{
  "activation": "reglu",
  "routed_scale": 1.15,
  "balance_bias": true,
  "router_bias": true,
  "vocab_size": 8192,
  "optimizer": "soap_variant",
  "lr": 0.00105,
  "batch_tokens": [16384, 32768],
  "train_tokens": 362000000
}
Below are experts of layer 5 (counted from 0) of a mixture-of-experts language model. Rows are named router (the router's row for the expert), gate (a neuron's input weights, with its number), up (a neuron's input weights, with its number) and show model dimensions 320-383. Each number is 128 + 32 x the weight over its row's rms, rounded and kept within 0 to 255.
After each expert's rows: a language model's description of what the expert responds to. This comes from a sample of Wikipedia text that the model never trained on.

# expert 19
router [139 129  86 131 135 160 122 104 137 142  81 153 108  97  88  73 148 131 100 126 102  50 193 134 141 145 144 105 140 136 212 120 154 109 148 102 123 113 165 141 133 130 172 142 137 160 115 135  94 188 128 111 109 133 106 119 158 113 120 100 137 117 193  93]
gate0 [ 72 159 126 129 176 104  91 104 107 135 101 132 105 112 111 117  74  90  94 142 135 107  78 140 147 153 144 116 120 134 157 111  92  44 124 117 135 142 120  98 134 147 120 153 143  89 113 127 188 141  75 139 152 123  76  96 158 131  88 130 136  88 116  86]
up0 [144 169 150 197 120 140  84 129 128 123 171 130 156 182 129 110 156 178 116 110 128  90 152 133 136 180  85 111  84 136 109 194 123 106 122 172 123 102 117 158  65 131 132  56 133  96 107  86 148 157  86  85 162  51 128 133 114  99 142 190 130  78 147 113]
gate1 [139 125  67 159 160 113 138 168 200 142 109 141 166 183 102  90 156 146 141 153 152 118 101 107 130 156 117 165 133 151 131 121 149 144 169 149 129 117  63 166  90 173 128 120  83 135 144 140 112 113 145 136 168 132 126 156 117 143 158 115  91 133 136 100]
up1 [141 134  75 191 157 143 110 106 107 130 155 130 104 103 138 136 166 209  88 131 121 139 153 150 182 148 131 162 167 155 145 183 161 104 122 115 130 160 142 136  74  80 157 196  82 186 109 136  83 181 129  73  99 141 145 152 130 116 144 109 122 115 139 122]
gate2 [163  97 121  91  78 165 166  82 123 173  66  94 126 106 118 119 191 141 138 106 138 109 164 107 113 136 194 178 151 133  82  96  86  99 146 147 100 150 113 107 115 163 142 132  98 110 102  60 127 127 159 124 101 162 155  82 186  61 133  98 122 129 160  80]
up2 [131 131 110 142  69 127  86 157 127 137  73 175 133 106  49 142 148 132 101 103  87 170 117 101 131  73 156 131 191 113 157 118 124 121 160 115 157  75 122  96 155 131  85 131 137  90 111 131 143 109  81 110 168 143 156 116 161 134 121 155  91 150 153 111]
Description: Surname endings and punctuation after people's names in credits and lists, e.g. Perkin-s, Jenkin-s, William W., Singh, -ović.

# expert 0
router [108 140  65 131  57 136 154 139 123  88  94 135 105  94  79 190 157 185 100  95 137 124 203 187 183 128 150 137 111 101 202 123 180  79  91 132 154 199 143  96 102 155 124 110 110 135 129 134 158 124 150 165 163 154 119 125 142 118 104  72  95 168 156 118]
gate0 [ 37 145 131  64  96 129 166 171 141  75 113 138  95 143 137 137 134 138 124 169  97  62 164 151  52 108 195 165 102 153 164 106  88 145 188 145 149 139 185 160 166 120 115 120  75 176 101  77 141  94 212 121 116 118 135 131  95 104 173 125  90 103 160  47]
up0 [136 158  40 118 168 130 117 127  83  94 128 155 154  99  67  73  58 174  44 130  56  84 169 132 130 202 143 101 126 152 154 118 108 132 176 125 105 175  71 183 131  88 118 106 111 139  76 128 178 150 180 128 143 136 154 145 150 110 102 143  92 119 125  90]
gate1 [122 118 101 156  96 178 131 137 133 116 174  64 181 138  21 121 114  85 130 114 126 139 170 123  96  91 139 123 106 138 157 121 147 142 100 121 158 107  70 143 114 140 137 156 163 115 103 201 163 137  91 181 128 121 126 126 161 159 131 108 109 211 128 133]
up1 [166 127 100 117 114 109 176 129 135 104 130 137 144 174 147  81 164 115 128 116 136 112 219 136 128 145  84 162 117  78  70 193 110 108 163 117 123 134  66 119 163 111  72 190 118  96 174 149 122 160 152  94 102  69 163 157 173 139 125 105  94 156 117 110]
gate2 [166 178 180 108 163 133 146  87 158 122 121 141 141 124 113 133 146 188  99 150 126  59 150 173 129  72 154 108  89 115 131 186 173 151 177 130  81 129 108 114 108 115 151  89 124 136 101 103 159  81 172  75 147 145  99 169  72  95 181 105 135 173 139 163]
up2 [112 143 103 118 183 130 127 103 126 156 124 113 161 116  85 138 147 134  80 136 144 139 200  31 151 189 144  97 123 111  98 137 136 136 127 158 145 134  61 172 133 118 183 152 134 121 173 132 126 104  64 159 182 134  94  81  95 102 105 100 131  79  87 101]
Description: Word pieces inside proper names and capitalized words, often after an initial capital P, T or W, as in McPherson, McTaggart, Porsche.

# expert 14
router [126 140 102 133  83  63  88 172  67  98 119 166 105  88 119  99 106 191 125 184 149 155 149 180 123 121  68  79  99 141 149 151 174 176  81 151  79 114 141 100  79 121  93 122 119 143 132 116 182 152 105 150 106 114 101 125 122 115 139 168  81 160 177 125]
gate0 [ 88 174 105  65 125  80 154 127  73 104 175 149  94  99 114 112  66  91 148 137 122 138 139 148 134 136 132 105  68 127 137 130 150 130 105 144 122 136 155 111 144 119 157 155 180 121 121  95 148 162  29 115 152 110 184 144 108 128 152 112  93 154 186 120]
up0 [109 118 129 159 139 143 114 168 129 115 114  82 180 127  92 138 113 121 175 118 153 117  97 158 145 171 114 104 113 137  94 126 199  72 142 104 132 119 127 141 163 111 122  98 147 148  65  68 160 154 164  89  99 132 131 141  90  94 103  93 160 180 113 105]
gate1 [ 99  84 119  68  30 110 155 146 146 167 155 137 128 138 140 110 141 120 174 166 159 121 120 103 130 133  96 177  74  79 150 174 189 120 140 182  38 118 115 153  96 141 147 117 125 161 128 101 130 136  93 113 183 100 112 119 105  90 137 162  64 130 125 137]
up1 [165  68 127  89 144 115 149 167 172 148  85  84  56 124 131 108 164 109 173 119 153 100 122 100 156 127 108 142 106  65 109 131 118 146 113 133 160 105 151  95 129 146 101 118 109  79 131 134 110 144 142 116 129 103 155 118 114 112 147  85 173 137 122 101]
gate2 [160 107  95  98  95 144 124 126 177 124 117 123 143  80 108 184 143 198 122 140 129  96 141 141 127 152 100  83 155 186 106 147 104 154 197 111 100 113 118 151  98  75 129 178 146  69 154 132 184 105 151 122 131 181 149 131  77  97 142 131 133 136  82 125]
up2 [102 114 107 155 125 124 129  87 138  94 156 159 124  78 122 128 184 178 136 133  74 118 149 115  78 116 188  71 140 131 102  82 163 190 127 159 129  86  78 132 133 128 122  95  99  88 102  16 108 134 155  98  67 174 133 128 103  99 112 149 108  69 122 184]
Description: En dashes in year ranges in career infoboxes (2001–2006, 2019–20), plus biography words like politician, academic, member, and prepositions.

# expert 9
router [140 120  62 142 131  72 122 158 122 155 128 141 185  79 196 134  99 151 100 124 134 138 142 166 152  96 125 140 212 123 158 134  84 128 136  76 214 130 121  95 106  57 162 137  83 113 139 143 195 151 197 108 171 133  90 123 124 104 117 111 169  94 152 130]
gate0 [ 97 150 116 125  89 140 154 111 146 148 113 117 163  38  88 141 130  67 140 128 105 154 150 166 127 143 160 111 148  92 156  79 139  71 108 126 165 165 132 136 129 112 164 130 150 142 119 152 217 178 140  98 123 161  74 126  87 133 129 146 176 109 128 167]
up0 [126  95 155 154 140 111 131 122 171 129 164 145 186 126 126 107  93 132 122 108 171 114 134 111 100 154 188  89 178 143  97 148  89 135 125 180 141 152  76 150 201  99 115 138 137  88 101 133 116 131 131 144 137 191 132 158 163 119 141 142 173 111  88 134]
gate1 [112 149 121 156  97 129 189 174 140 184 153 122 111 122 131 109 121 111 170 125 121 208  79 146 156  78  95 156 127 154 159 174 134 157 117 150 161 117  70 123 128 162 121 130 102 119 154 172 128 133 196 110 107 137 115 136 136  59 143 114 139 142 151 100]
up1 [ 94 118 163 117 137 131 179 166 193 141 162 122  58 138 127 168 187 146 131 143 143 154  62 125 120 111  95 117  92 166 147 151 170 216 154 131  74 129 100 137  85 102 140 138 123 177 132  92 132  62 167 125 169 186  96 120  97 123 114 120  75 149 195 149]
gate2 [102 123 128  61 113 163  36 120  84 132  83 173 118 111 173 124 155 154  82 101  72 142 138 188 167 150 136 110 147 185 151 172 116 148 131 105 120 152  97 161 162 146  94 135 112 193 129 116  78  96 149 129 138 137 106 161  86 131 100 173 121 115 136 135]
up2 [ 95 116  65 106 174 198 147 112 149  71 155 145 183 131 140 128 106  87 123 121 165 119 133 126 103 157 131 147 160 195 117 117 147 134 145  93 108 130 179  91 147  98 184 135  96  90 170 121 199 100 117 163 146 115 155  85 139 140 106  42 148 120 142 129]
Description: The particles de, du, di, Le, plus of, in and the in legal and government text, such as de novo, Syndicat des, Sánchez de Lozada.

# expert 1
router [ 87 147 154 128  95 133 138 105 151 129 119  90 108  79 176 183 146 131 114 111  95 140  98 147 133 116 155 185 204 139 202  80 161 153 118 119 125 154 132  93 125  98  80  91 121 117 147 124 105 128 150  76  89 142 130  91 124 121  78  73 160 166 166 123]
gate0 [160  84  72 142 127 132 179  94 124  96 121 131 163 103 170 199 115 137 103  78 166 139 159 114 111 100 130 110 186 148 141 123 157 177 163 149  80 160 123 161 151 104 121 139 105 132 120  98  92  88 152 138 180  89 148 142 134 148 150  84 154 137 169 117]
up0 [128 129 144 178 122 124 151 121 155  57 127 154 142 206 105 115 114 113 109 124 131  51 125 194  90  96 169 131 142 122 106 155 106 173 137 209 157 150 144 131 133 142 163 100 142 135 123  56 124 116 138 154 112 140 134  79 107 121  63 117  90 147  82 130]
gate1 [107 165 162  75  72 172 121  64 112 129 148 128 154  89 148 156 105 144 144 217  85 102  97  88  96 134 142 119 135 117 131 156 151 109 152  57 102  99 130 166 132 124 142 110 128 123  95 136 103  86 154 145  63  86 125  91 132 108 104 101 159 156 134 147]
up1 [165 193 138 138 176 136 144 122 147 150 142 167 143  79 110 181  56 191 122  91  87 173  98 126 123 121 151  93  98 118  83 179 150 113 188  77 141 181 109 138 135 162 142  98 168 197 143 163  67 127  85 161 143 173 121 107 143 115 130  65 148 123  71 118]
gate2 [150  74 143 144  88  75 130 144 115 117 134 120 109 168 181 119 156 191 140 161 115 104 160  79 114 120 141  95 145 134 131  91  95 133 118 161 125 126 140  94 121 110  78  77  42 116 133 125 126 202 138 113 113  50  99 157  85 131 113 124  95  96 150 133]
up2 [142 161 165 102 153 170  76 112  78 132  78 146 161 121 164 183 123  79 123 114 144  67 133 155 113 144 134 122 116 134 154  71 118  86 122 152  53 124  87 100 126  90 133 158  97 154  71 148 141 114 184 111 113 133 120 146 106 137  83  79 128 183 146 144]
Description: Operators, comparatives and connectives (is, or, nor, than, |) in LaTeX math and abstract or theoretical prose, e.g. $\langle m|, nor, thought.

# expert 15
router [ 88 167 141 113  82 106  97 149 137  63  96  79  85 113 151 136 138 129  91 164 169 148 132 140 145  78  83 114 181 106 209  74 125 181  88 102 162 166 132 178 112 132 147 131 132 128 128 143 131 133 117 117 112 149 114 134 108 131  91 147 151 136 122 152]
gate0 [ 86  92 118 153  93 137  68 156 134  50  97 126  73 109 173 132 176 123 184 123 169 140 159 160 114 107 100 128 125 148 113  97 158 113 115  78 194 141  90  99 141 107 144  82 107 138 180 141 102 104 155 138 138 107 140 132 101 143 142 178 121 137  90 132]
up0 [102 120 173 121 153 139 100 107 103 146  89  95 132  91 101 169 117 145  53 135 124  72 156 197 112 109  84  84  92  73 147 126  75 166  98  78 170 105 113 158 127 130 135 206 166 112 144  90 165 109  99  50 141 139 135  70 122 178 122  85 150 158 153 163]
gate1 [142  98 117 150 164 170 126 132 158  80  65  44  74 139  99  93 147  55 146 153 135 183 130  86 136 160 124 145  81 127 126 119 139 138 197 171 133  86 141 177 144 138 139  91 106 140  59 154 135 167 143 100 154 127  96 114 128 167  98 210 181 110 115 148]
up1 [134 175 134 151 222 114  63  77 127  94  60 113 146  86 105  91  95 140  80  91 133  75 130 169 115 122 122  93 105 149 127 138 193  97 101  63 106 105 206 134 183  80 110  86  74 122 118 138  68 174 131 106 115 122 167 120 164 132 115 124 151  86 139 117]
gate2 [153 101 146 138  84 101 122 184 125 137 133 185 119  99 164 120 156 157 102 146 118 117 131 121 140  37  83 122 174 122 166  81 120  94 135 116 135 161  91 118  89 134 113 125 114 194 145 116 185 114  87  78 142 163 140 100 159 124 160  72 120 125  91  98]
up2 [137 155 125 190 127 125 128 181 161 100 153 140  71 147 152 141 118 134 159 124 149  92  83  99 154 173 163 132 169 165 140 155 109  98 158 143 125 123 122 114  67 191  79 165  87 160 160 178 172 141  98 110  52 137 157 134 149 111 177 146 117  95 106 108]
Description: Periods, closing ")." and '."', and line breaks ending sentences, citations or abbreviations, such as Press., col., N. guianensis.

# expert 2
router [169 126 121 150  88  75 144 132  96 177  80 123 137  97 128 161 147 150 106 120  99 139 116 136 181 169 177 144 143 123 152 131 166 142  49  96 149 131 151  75 117 121  85 124 118  70 145 122  98 123 196 137 111 167  89 150 119 114 107 123  95 104 178 104]
gate7 [129 118  92 163 167 112  45 178 116 103 142 118 153 102  94 111 121  96 135  81 107 165  99  95 141 155 156 201 155 110 125  57 137 139 105  96 151 177 154 138  89 124 136 111 115 135  93 104 111 130 129 148 128 133  98 102 124 102 105 131 111 184 113 125]
up7 [139 148 102 106  77 136 202  96  85  96 124  84 149 162 106 156 160 139 168 121 164 146 103 106 133 126 119  38 138 105 161 148 108 160 110 119 150 135 128 128 174 198 112 176 132 119 141 133  80 137 156 124 147 104 152 132  88 150 136 123  96 167 147  72]
gate8 [104 126 103 115 196 115 145 149 102 148 100 136 120 168  94  82 136 134 113 135 152 142 161 124 129 135 129  91 157 175 126 117 151 126 156 133 148  73 133 141  89 120 113 134 129 143 124 118  98 150 154  72  98 203 140 114 109 112 117 176  93 131 141  75]
up8 [131 130  80 139  99 153 123 104 133 192 133 167 104 138 140 143 131 109 181 136 122 169 128 165 137  64 159 158 139 183 128 143 104 114 105 152  93 131 103 129 165  80 105 115 110 127 130 103  82 102 136 132 121 173 121 130 127 159 191 105 136 157 118  77]
gate9 [158 147 150 128  81  84 195 158 123 118  73  83 174 123 167 142  78 110  81 174 146 108 133 122 156 184 158 110 132 135  99 106 124 171 130 137 194 131  90 101  94 111 132 136 162  81 120 123 141 150 116  98 152 170 111 119 141  75 168 139 165 110 108  93]
up9 [126 159 127 145 133 169 126 187 142  74 138 126 147 102 107  33  70 122 125 125 121  42  92 172 140 140 124  88 122 131 167 144 177 123 129 106 157 132 146  98 149 137 105 170 119 104  90 108 118 107 115 104 111 138 143 114 137 131 117 142 149 135 125 137]
Description: Nouns and word endings in plot, biography and arts prose, often after his/her/a, such as attack, attempt, performance, exhibition, photograph.

# expert 24
router [122 161  83 137  98 106 111 152 135 142 123 146 126  74 147 168 118 108 155 145 119 160 112 123 195 126 162 162 167 116 120 161 113 109 118 111 109 149 133 121  73 104 111  69 100 153 130 126 182 156 132 150 105 121  97 133 154 133  82 132 125 114 163 137]
gate0 [101 111 126  89 131  99  28 156 150 123 139 163 192  64  97 141 105 127 120  77 169 115 158 117 129 175 147 154 138 129 167 110 136 123 124 145  83 133  94 143 113 137 111 124  85 148 156 106 116 148  83 115 115 118 165 149 120 174 105 149 126  80 161 122]
up0 [112 191 138 142  91 146 153 125  99 197 175 144 169 155  98 147 187 126 150  17 182 155  71 122 170 132  99 145 112 154 117 142 150 126 138  53  86 137 104 137 130 127 105  85 116  99 186 154 117 143 130 134 152 116 111 129 132 123  74 124  44 134 116 191]
gate1 [144  90  66  77 107  90 180  99 105 150 109 152  76 158 121 147 187 171 107  99 176 142 135 105 154 110 111 126 135 123 147 124  93 108  72  82 127 154 156  89  77  91 140 141 168 128  72 110 122 162 163 106 117 143  92  93  80  97 163 157 180 152 193 132]
up1 [121 127 163  68 105 144 129  72 165 120  96 130  98 100 178 116 151 139  52 186 136 146 167  87 102 111 104  77 104 183 147 107 124 115 111 123 105 190 127 104 152 126 166 102 131 137  92 175 135 128 132 130  99 138  88 151  83 117 120 119  93 114 138  92]
gate2 [151 129 143  49 122 113  91 181 121  92 109 103 114 118 113  63 132 155 137 146 193 123 132 175 156 124 145 185 104 170  60 125 109 128 145 114 158 108 122 124 146 138 179 129  98 104 114  50 194 112  95  97 168 128  95 129 117 106  80 159 139 113 152  82]
up2 [107 129 159  90 138 128 171  71 129  85 128 156 171 192 143  89 146 156 164 126 155  73 145 115 107 174 151 114  72  86 140 114 115 155 172  89 118 123 115 176 129 155  88 130 153 164 125 130 128 167 179 157 119  83 119  84 116 108  61 154 168 101 172 183]
Description: Word pieces in music, film, theatre and profession contexts, such as monologue, Hip-hop, gastroenterologist, evangelical.

# expert 31
router [127 193 104 150 164  89 135 125 104 133 165  73 123  70 147 137 147 137 115 128 100 156 146 133 162 161 101 176 141 118 136  72 161 118 115 136 137 133 138 119  75 140 172  93 141  99 145 127 218  99 188 114 115 115  58 111  80 118 110 101 137 173  76 166]
gate0 [ 87 106  84  68  90  74 114 123 124 118 110 128  87 164 160 161 158  32 146 102  83  94 142  91 153  74 178  97 127 135 156 140 163  43  41  74 161 142 154 116 134 133 131 114 138 126 125 155 152 144 148 102 162 173 144 113 145 110 153 181  95 107 101 112]
up0 [ 72 105 151 143 122 149 118  64 166  77  64 132 112  67 133  92 179 165 110 206 208  90 147 109 119 153  97 131 135 103 112  93 142 112 104  89 138 118 149 150 133 162  89 135 147 174 111 101 122 133 124 180  56 117 119 120 113 122 143 141 130 208 135 144]
gate1 [135 150 130  92 147 139 128 127 196 100 112 160  74 131 111 116 135 112  95 150 135  93 142 170 139 114 122 151 205 131 143  88 112  87 111 136  93 133  93 162 102 105 115 161 118 100 163 195  89 108 114 117 175 110 196 137 129 131  79 126 114 226 140 135]
up1 [176 157 121 129 169 118  89 164 167 149 108 108 121  74 128 114 151 131 176 150  82 167 120 124 116 133 123 152 190 149 114  99 156 192 133 115 148 141 132 152 163  46  88  84 182 120 109 161 128  83 115 133 118 139 132 144 119 126 110 159 126 143 120 135]
gate2 [123 192  67 171 195 123 134 115  81 147 147 114 134 106 134 132 157 121 198 158 180 182 155 102 158 133 125 163 141 143 130  64 183 127  72 140 154 110 131 130 111 186 116  70 120  83 134 141 125  75 141  90 156 134 176 140 177 102  92 111 103 171 103 129]
up2 [202 140  88 110 102 193 106  97 173 123 108 157 141 122 123 133 169  63 135 109  96 118 197 131 131 154 110 161 107 120 146 107 164 156 103 128  79 137 120 105  93 144  91 155 159 125 131 101 143 173 106 180 101 157 179 102 100 121 166  93 147 130 124 124]
Description: List and clause joiners: commas, and, or, semicolons, but, including, while, although, in lists, citations and running prose.

# expert 10
router [143 129 103 119  97 126 145  88 110 164 102  81 124  91 132 155 154 123  95  80 123 102 161 184 173 122 107 131 121 132 175 131 101  80  63 104 157 112 158  95 104 182  75 124 125 114 133 101 160 152 121 137  73 201  83 119 156 125  65 131 180 126 141  86]
gate0 [114 109 101  84 128 116  68 131 145  91  96 178 177 133 116 161 111 149 100 125 182 112  89 137  90 167 131 145  96  98 102 110 161  87 119 142 110 183  93 117 163 191  99 122  96 169 174  80 142 138 127 121 107 163 128 106 149 155 186  99 155  65 117 134]
up0 [ 71 162 134 101 115 150 151  91  66 104 131 100 147 131 150 150  88 140 142 108 134  99 181  85 119 124 199 158 107 142  86 166 105 114  71  70 125 138 137 124  79 158 156 101 100 124 119 120 134 114 207 144  64 110  92 132 152 151 114 116 117 140 144 151]
gate1 [140 128 117  70  85 103 185 100 152  87  63 155 155 143  84 123 149  93 118  60 117 110 147 140 146 144 140 110 165 173 149  24 127 139 105 138 145 151 150 142 160 122 146 111 172  94 110  95  68 143 118 124 107 139  77 131 122 126  46 138 151 123 137 155]
up1 [124 117 104 102 121 159 145  73 113 120 116 131 161 117 130 114 132 127 114 110 103 149 130 172 123 131 151 106 105 141 114 177  90 174 105 106 163 163 129 128 116 192 133 152 101  79 163  75 105 123 128 143 109  62  64  84 181 141 126  96 204 110 151  68]
gate2 [184 161  44  81  80  94 103 157 134  74 140 159 115 128 117 109 131 136 142  97 100  43  76 105 150 141 109  84 145 102 141 150 166  58 170 135  47 147 133  91 115 157  84 108 183 100 147 141 119 140  96  91 122 111 131 127 135 128 174  93  84 147 143 101]
up2 [168 119 132  95 143 130 138 115 125 190  95  98 125 143 178 154 133 106  73 190  96  85 181  99 110 125 135 226  90 114  90 117 102 156 153 172  62 131 115  68 173 117 112 200 108 119  93  93  97 116 161 166 108 128 102 175 162 107 132 133 107 139  89 156]
Description: Verbs, periods and function words in film or TV plot summaries with he/she/him, e.g. kills him., she is, trapped in.

# expert 30
router [111 154 108 208  79  92  95 178 103 169 131 134 140 153 139 169 124 101 153  78  72 171 110 110 191 118 146 144 112 110 176 145 137 102 164 160 113 157 138 133 119 122 161 127 142 140 143 148 139 152 107  66 141 107 114 113 157 121 119  92 123 139 152 101]
gate0 [ 99 152 100 130 176  34 155  87  87 139 141 140  93 187 178 126 181  89 132 132  90 101  84 195 156  86 169 121 123 152 150 147 128 199 209 152 167 158 151 106 127 154 127 125 114 174 108 130 144 182 130  57 113 122 117 117 130 118 108  90 120 150 115 170]
up0 [ 37 107  85 208 120  72  83 104 118 155  96 149 112  98 101 164  84 177 135  50 177 148  95 162 141 135 146 109 114 176 122 129 110  24 155 120  99  78 133  98 104  94 149 112 155  85 140 156 121  66 150 136 155 117 123 118 123 100 119 123 110 158 121  95]
gate1 [151 159 116 126  73 174 161 133 153 101 123 132  76 155 115 112 109 150 138 100 150 138 130 154 152 148 156 142 117  86 128 118 129 129 103 157 117 118 141 207  79 120 201 130 135  94 115 125 122 149 113 142 137 133  85 100 145 115 162 152 120 143 170 108]
up1 [123 182 109 190 142  61 154 128  74 161 182 143 143  90 154 181 106 135 202 133 102 171 169 150 185  80 157 100 123 140 169 104 178  73 199 145 160 110 139 121 111 145 165 173 158  85 127 118 126 120 134 164 155 129 123 125  65 137 134 151 141 100 166 178]
gate2 [ 68 129 154 159 118 109 138 122 144 117  73 174 148 117 144 148 149 149 139  85 119 129 155 145  84  96 149 135 148 133 134 147 139 124 116 126 132 121  86 166 129 146 119 128 156 109 129 115  94 139 164 106 147  74  74 148 210 126 223  89 111 140 183 158]
up2 [ 45 171 158  71  98 154  53 143  99 199 106 162 130  93 129 163 127 154 130  98 128 168 127  74 113 138 132  79 109 121 186 122 199 172 103 119 141 174 135 138 111 149 147 114 166 130 123 113  85 133 125 106  93 191  95 165 125  77 152 134 148 111 157 125]
Description: Table pipes, spaces and percent signs in election results and census text, such as householder with, born into, Votes.

# expert 29
router [125 136  90 112 121  86 112 125  84  90 108 118 114 151 146 122 149  94  83 154 148  89 184 130 160 167  68 131 142 144 152 117 174 204 175 183  84 128 160 124  53 140 105  90 136 138 123 116 167 186 117 112 188 142 128 107 140 123 124 161  93 128 127  70]
gate0 [142 127  55 168 112 157 100 126 166 128 126 156 131 149 115 106  91 108 109 158 107  46 178 113 148 152 198 116 140 179 178  89 123 125 116 192 138 109  33 179  59 144 112 113  93 135 124 132 142 135  95 125 132 165 189 123 178  71 155 145 147 169  97  73]
up0 [121 168 203  94 133  78 168 134 107 136 125 119 168 191 155 112 100  59 120 140 137 132 122 123 129 146  88 178 137 113 128 111  99 139 163 165 161  85 113  94 152 145 146 180  95 188 116 118 157  85 152 142 124 151 147 148 146 158 153 101  94 103 125 119]
gate1 [109 108 100  74 175 199 144 119  96 106 109  61 196 177 108 123 174  90  96  62 175 102 133 154 163 119  92 125 115 116 119 191 140 143 160 161  84 157 169 123 119 110 119  72  98  82  71 138 177 109 117 144 138 105 140 130 175 117 130 165  93 105 108 154]
up1 [ 94  89 126  84  81 153 134 135 150 163 136 163  97 130  72 185 122 127 169  92 123 148 114 111 150  56 125 177 149 130 164 104 189 130 123  94 181 178 144 128 146 147 104 101  61 139 150  99 149 129 169 120  85 117 149 145 115  99  63  90 173 145  84 100]
gate2 [165 136 102 123 162 141 125  51 138 142  72 109  74 122 131 109  23 130 146 118 112 176 114 140 108 125  75 151 137 142  89 128 180 129 125 135 122  67  52 119 138 141  98  70 185 114 147 147 167  73 100 188  66  56  97 152  81 134 139  87 100 154 103 158]
up2 [115 145 104 122 143 158  77 152 150 158 175 145 124 156 121 151 155 122 110 113 166 100 132 149 147  80 157 108 190 179 164 173 152 148 173 172 128  79 122 142 163  51  83 144  99 125  87 135 108 125  96 113 152 172 176  95 117 111 137  94 116 125 111 151]
Description: Biology article structure: species, Genus, -idae, Binomial name, and section heading words after ==, such as Description, Life history.

# expert 13
router [ 83 165 125 131 103  77 115 210 105 136 115  76 142 123 176 120 148  68 118  94 104 170 157 129 170 110  77 124 136 112 165  80 155 125 115 163  96 185 136 154 103 119 124 107 131 117 156 107 131 193 138 114 127  25  95  98 132 125  94 130 136 139 159 145]
gate0 [175 196 148 131 109  91 154 114 122 124 143 119 135  95 117 158 108 128 112 100 119 157 132  95 151 144 117 107 156 133 134  98  72 126 167 145 144 145 172 145 127 107 180  99 131 164  85 100 126 111 150 160 137 123 149 104 137 103 156 155 158 155 159 145]
up0 [121 151 178 138 126  99 107 187 120 129 153 134 104 173 139 190  78 136 147 102 109 106 119  93 120 124 164 173 146 136 129 123 144 105 161 186  87 131  90 122 161 106 136 106  90 211 145 134 119  75  58 167 155 117  71 191 106 123 141 137 155  98 116 138]
gate1 [175 174 125  64  98  69 189 123  61 127 111 109 115 102 141 103 156 132 135 154 168 163 198  46 150 123  96  89  84 123 109 130 143 129 164 153  62  50 118 106  66 149  95 184 113 116 133 134 122 152  91 157  87 101 128 130 135 134  92 116 104 153 133 176]
up1 [133 121 105 167  78 133 120 133 146 128  86 111 117 154  99 156 133 135  88 164 182 144  63 130 135  98 118 179 109  97 156 125 188  81 136 151 118 186 148 108 114 184 106  32 124 153 114 125 132 108 127 120  83 129 114 116 147 143 149 192  86 148 164 132]
gate2 [116 117 108  83 133 166 169 149 143  92  67 103 138 108 151 164 122  92 103 152 100 161 164 140 152 172 140 104 128 179 135 101 176  90 141 184  94 165 122 142 111 131 119 133 129 125 140  69 125 106  89  94 113  90  83 129 120 123 120 157 137 148  96  89]
up2 [151 139 158 143 127 100  93 140 124 164 141 189 192 129 211 123 107 113 200 117  47 108  62 168 105 181 119 150 136 132 122 153 121 137 147  78 112 207 128 199 140  83 122 186 124 103  89  93 113 138 145 140 140 119 133 125 126 112 182  84 139 112 142 148]
Description: con/Con prefixes, Non-Hispanic, %, census wording, See also List of headings, and evaluative words like popular, largest, very.

# expert 6
router [ 91 114 118 113 174 167  99  84 161 166 145  96 169 101  75 144 100 116  73 128 146 138 142  79 197 142 179 132 128 112 204 129 156 168 191  89 142 124 143 161   0 169 215 143 120 114 125 100 130  86 131 128 163 159 100 125 136 140 102 133 190 150 156  78]
gate0 [123 154 131  71 118 124 129 124 174 155 177 160 122 147 153 117 183 116 102 175 149 186 134 113 141 110 139 124 112 177 139 144 142 132 146 139  88 179 111 112 117 109 199 165 157  85 120 145  92 132 111  94 133  88  87 141 128 169 106  95 144 145 197 107]
up0 [ 78  81 153 188 105 149 163 112 102 157 144 161  99 154 124 123 110 118 108  78 188  73 137 101 150 174 171 184  97 121 123 128 163  92  83  84 170 136 121  99  86  62  97 165 166 154 130  85 154 162 157 102  92  86 127 138  95 122 159  81 116 127 115 125]
gate1 [152 106 178 105  98 152 131 157 134 163 115  38 127 125  67 158 128 180 129 125 136 188 141 118 132  84  97 142 126  68 157 101  98 105 167  92 132 120 110 150 108 188 175  29  82  78 195 104 150  83 101 166  15 119 118  98 108 154 112 136 149 222 126 154]
up1 [ 66 176 103 109 123  99 161 108 138 148  52 130 184  70 173 112 185 127 122 178 126 130 114 151  79 160 140 126 157  92 109 122  95 109  44 148  77 159 120  83 143 120 114 118 136 191 159 143 111 112  75 117 155  98 110  91 152 156 114 125 129  93 109 118]
gate2 [163  99 141 104 117 197 106  96 151  64 103 134 143 175 142 109 148 139 143 148 147 144 151 135  86 152 122 183 116 140 108 182 127 138 149  93 114 129 139 127  88 131 170 112 114 156 134 135 136 122 138 139 114 119 119 134 100 107 172 116  97 162 140 121]
up2 [138  87 218 134 146 179 106 169 139 117 148 134 118 162 149  87 171  96 164 115 179 126  92 163 138 119 131 149  89 129 110 148 138 157 108  74 138 112 143  97 105 157 144 150 132 125  94 202 183 119 137 155 105 144 115 132  69  99 114 147 135 182 169 141]
Description: Final pieces of Spanish, French and other surnames in sports result tables with country codes, such as Fernández, Andújar, Cabrera, UTC.